Experts of a small language model.
Size: 10 layers, width 128.
Experts: 64 squared ReLU neurons an expert, 6 picks a token.
Training: a variant of Muon for the experts, 295M tokens, 4763 steps.
Below are experts of layer 2 (counted from 0) of a mixture-of-experts language model. Rows are named router (the router's row for the expert) and show model dimensions 0-127. Each number is 128 + 32 x the weight over its row's rms, rounded and kept within 0 to 255.
After each expert's rows: a language model's description of what the expert responds to; "comes after" lists some tokens at least twice as common just before its tokens as in all text. This comes from a sample of Wikipedia text that the model never trained on. Tokens count by the router's weight.

# expert 7
router [117 114 165 125 133 162 113 215  99 127 147  77  88 173 112 105  70 109 140  91 211 131 105 147 107 123 157  83 129 103  74 122 125 129 105 158 132 157 135 137 123 129 140 147 114 115  95 153 145  83  87 162 118 181 114 116 101 174  63 127 145  93 134 123 122  69 172 129 121 116 124 116 151 127  87 160 123 142 171  91 103 132 122  76 147  83 101 137 114 162  84 149 126 148  73  70 131  76 125 102 165 143  36  32 130  94 159 140 161 114  84 170  90 142 153 125 118 173  89 112  96 115  78 147 136 148 122 120]
Description: Tokens starting or continuing b-words, like b/be/B and the piece after b, as in b-ord-ers, b-ound-aries, B-orn, be-ing.
comes after: " B", " b", "b", "B", " st", " c"

# expert 14
router [151 141 142 127 109 149 110 119 107 156 112 147 112 147 101 167 129 139 162 129 150  86 111 176 200  65 146 157  95 161 145 133 145 146 112  96  94 153  50 153 131 184  72 156 149 152  48 154 102 133  81 205 137 108  71 161 140  98 174 167 135  60  97 120 136 102 142  97  98  96  70 146 145 122  83  93 156  86 102 127 100 142 127 138 104 111 151 131 112 154 159 114 138 112 157 126  93  99 126  93 146 172 129 117 139 118 177 134 141 113 152 128 156 237 161 153 146  96 148 126 105  81  88 105 157  81  78 126]
Description: Inner word pieces like ar, ri, ia, ie, and year or date digits, as in Maria, married, barreled, 2024.
comes after: "ar", "20", "19", "ri", "9", "8"

# expert 56
router [153  89 149 105 109 123  92 112  92 111 132 117  91  85  75 134 128  95 138  67 182 107 149 153 130 126  88 140 169  96 151 104 125  98 107  96 111 139 132 139 161 162 132 126 164 146 125 106 129 120 152 151 129 181 114 168 121 185 147 170 114 103 122  88 122 185 116 140 116 140  63 109 112 165  98 143 184 110 137  91 112 136 128 110 147 115 148  92 141 129 153 156 111 181  68 121  95 137 166 133 120 135  84 145  61 120 116 182 171 247  84 155 177 130 156  89 200 132 137 172  85 144 148 136 112 218 135 162]
Description: Periods, commas, quotation marks and pronouns like it, which, that at clause or sentence ends, including dots in URLs and decimals.
comes after: ".", ",", "1", "s", "0", "2"

# expert 53
router [155 113 160 116 129 108 100 129  95 119 104 132 103 126 133 153  74  53 167 125 119 120 169 156 183  68 180 119 100  96 155 168 151 123 134 125 156 136  91  98 124  83 109 109 144 144 118 188  76  95 186 126  75  89 161 183 153 117 113 159  72  96 164 158  91 190 127 134 168 162 130 170  82 125  95 122 123 115 148 114 137 132 137 101 126 126 164 133 133 149  78 167 158 203 107  83 162 153 106  41  75 181 131 126 114 126 128 108 143 142 138 181  96 131 138 118  84 106 108 148  87 135 153 146 142  65 131 188]
Description: The piece i inside names and words, often near non-English accented characters, plus table pipes and opening brackets, such as Marath(i), Sc(i)entific.
comes after: "i", "a", "en", "er", "an", "s"

# expert 51
router [145 133 147 131 104 125 123 144  81 147  94 141  86  74 122 140  27 102 123 131 190 125 170 139 137 116 134 120 140 120 146 165 176  93 157 130 158  56 187  78 146 174  98 125 155 165 139 133 125 162  96 140 121 160 192 115 129 148 183 135 116 120  93 159 201  73 171 128 105 123 136  98 126 157 157 112  96 125 172  90  99 124  57 143 137 125 113 171 122  98 179 121  85 172 173 127 147 113 156 161 137 197  98 146  79 128  54 159 115 118 114 124 130 104  75 132 149 101 181 175 149 136 139 127 166 121 152 142]
Description: Word pieces an, k, z inside words and foreign names, e.g. lo-an, app-an-ages, Ber-k-eley, plus bytes of accented letters.
comes after: "an", "k", ".", "z", "8", " M"

# expert 23
router [127 122 145 119 142 122  85 157 111 161 101 125 125 169  82 101  66 147 167  84 198 108 159 235 177 105 155 127 161 189 127 176 131 100 126 148 111 185 142 125 139  96  81 114 156 106 154 135 144 126 104 148 129 131 174 151 130 156  56  93  96 164 106 111  84 183 151  46 141  94 142 140 154 110 150 124 138 109 144 116 119 140 132  82  70 120 155 152 144 127  79  94 123 125 100  99 118 133 131  97 172 114  48  87  82 104  89 149 139 132 132 119 145  82 120  73 128  92 110 153 152 168 145  94  97 157  80 136]
Description: Word-opening consonant pieces like f, st, ch, w, b, F, often in sports or names, such as st(andings), ch(ange), f(ire).
comes after: " the", " a", "-", " and", "ing", " The"

# expert 24
router [150 158 124 118 137 149 124 126 102 115  80 116  62 117 122  95 109 187 123 139 150 130 133 158  73 103  44 136 125 118 139 183 167 129  98 185 117 167 110 143 139 151  93 188 138  99 125 163 137 144  90  94 163 123 148  76 118 109 166 103 146 139 161 117  80 147 174 126 126 111 156 110 237 147 111 128 159  93 148  81  91  90  99 132  99 121 130 199 147 186 106 192 104 130 110 114  70 127 129 125 103 103  84 131 137 114 149 158 111 186 164 171 129 108 165 175 112 129 197  88 137  99  98  78 102 133 103 138]
Description: Word-piece e inside or ending names and words (Ehmcke, chute, inst-e-ad), plus short words like He, be, se, after.
comes after: "e", " be", " de", " He", " W", "ik"

# expert 63
router [132  86 139 157  93  76  51 116 123 144 154 112  36 173 173 110 134 179 107 142 145 100 175 147 154  90 127 162 116 169 156 163 159 151  97 133 135 172 166 100 157  57 106 130 167 166 143 182 109 135 158  80 126 178 158 170 146 175 138 169 223 132 130  97  87 116 127 149 114  79 117 128 124  99  96 105 134  95 165 171 150 141  84 152 139 147 157 153 141 105  97 186  80 159 106  96 119 148 153 134 146 159 124  76 148  92  92 181 107 134 105 168 103 154 100 145 137 108 146 115  93 122  96 127 125 119 159 160]
Description: Articles and determiners like the, a, his, its, their, which after prepositions or verbs, just before a noun.
comes after: " of", " in", ",", " to", " as", "ed"

# expert 21
router [133 169 179 133  58 110 149 135 116 107 105 129  83 120  60  96 141 139 115  25 136 153  92 137 103 141 140 126 114 113  93 126 125 110 125 200 140 116 150 128 141 108 111 140 191  75 115 146 150 112 157 180 151  95 168 107 164 193 132 143 102 108 148  82 105 122 156 114  92 109 123 168 134 118 101 167 164 145  90  84 147 181  92 199 148 141  76 143 114 162  72 138 100  95 115 150 150 112 165 106 170 132 116 117  81 113 150 119 145 131 188 115  53  98 175 157 104 189 162 101 167 165 118 111 127 102 108 149]
Description: Word-initial or inner pieces with h or o, like h, He, he, ro, wh, plus bytes of accented letters in non-English names.
comes after: " H", " h", "h", "H", " W", " B"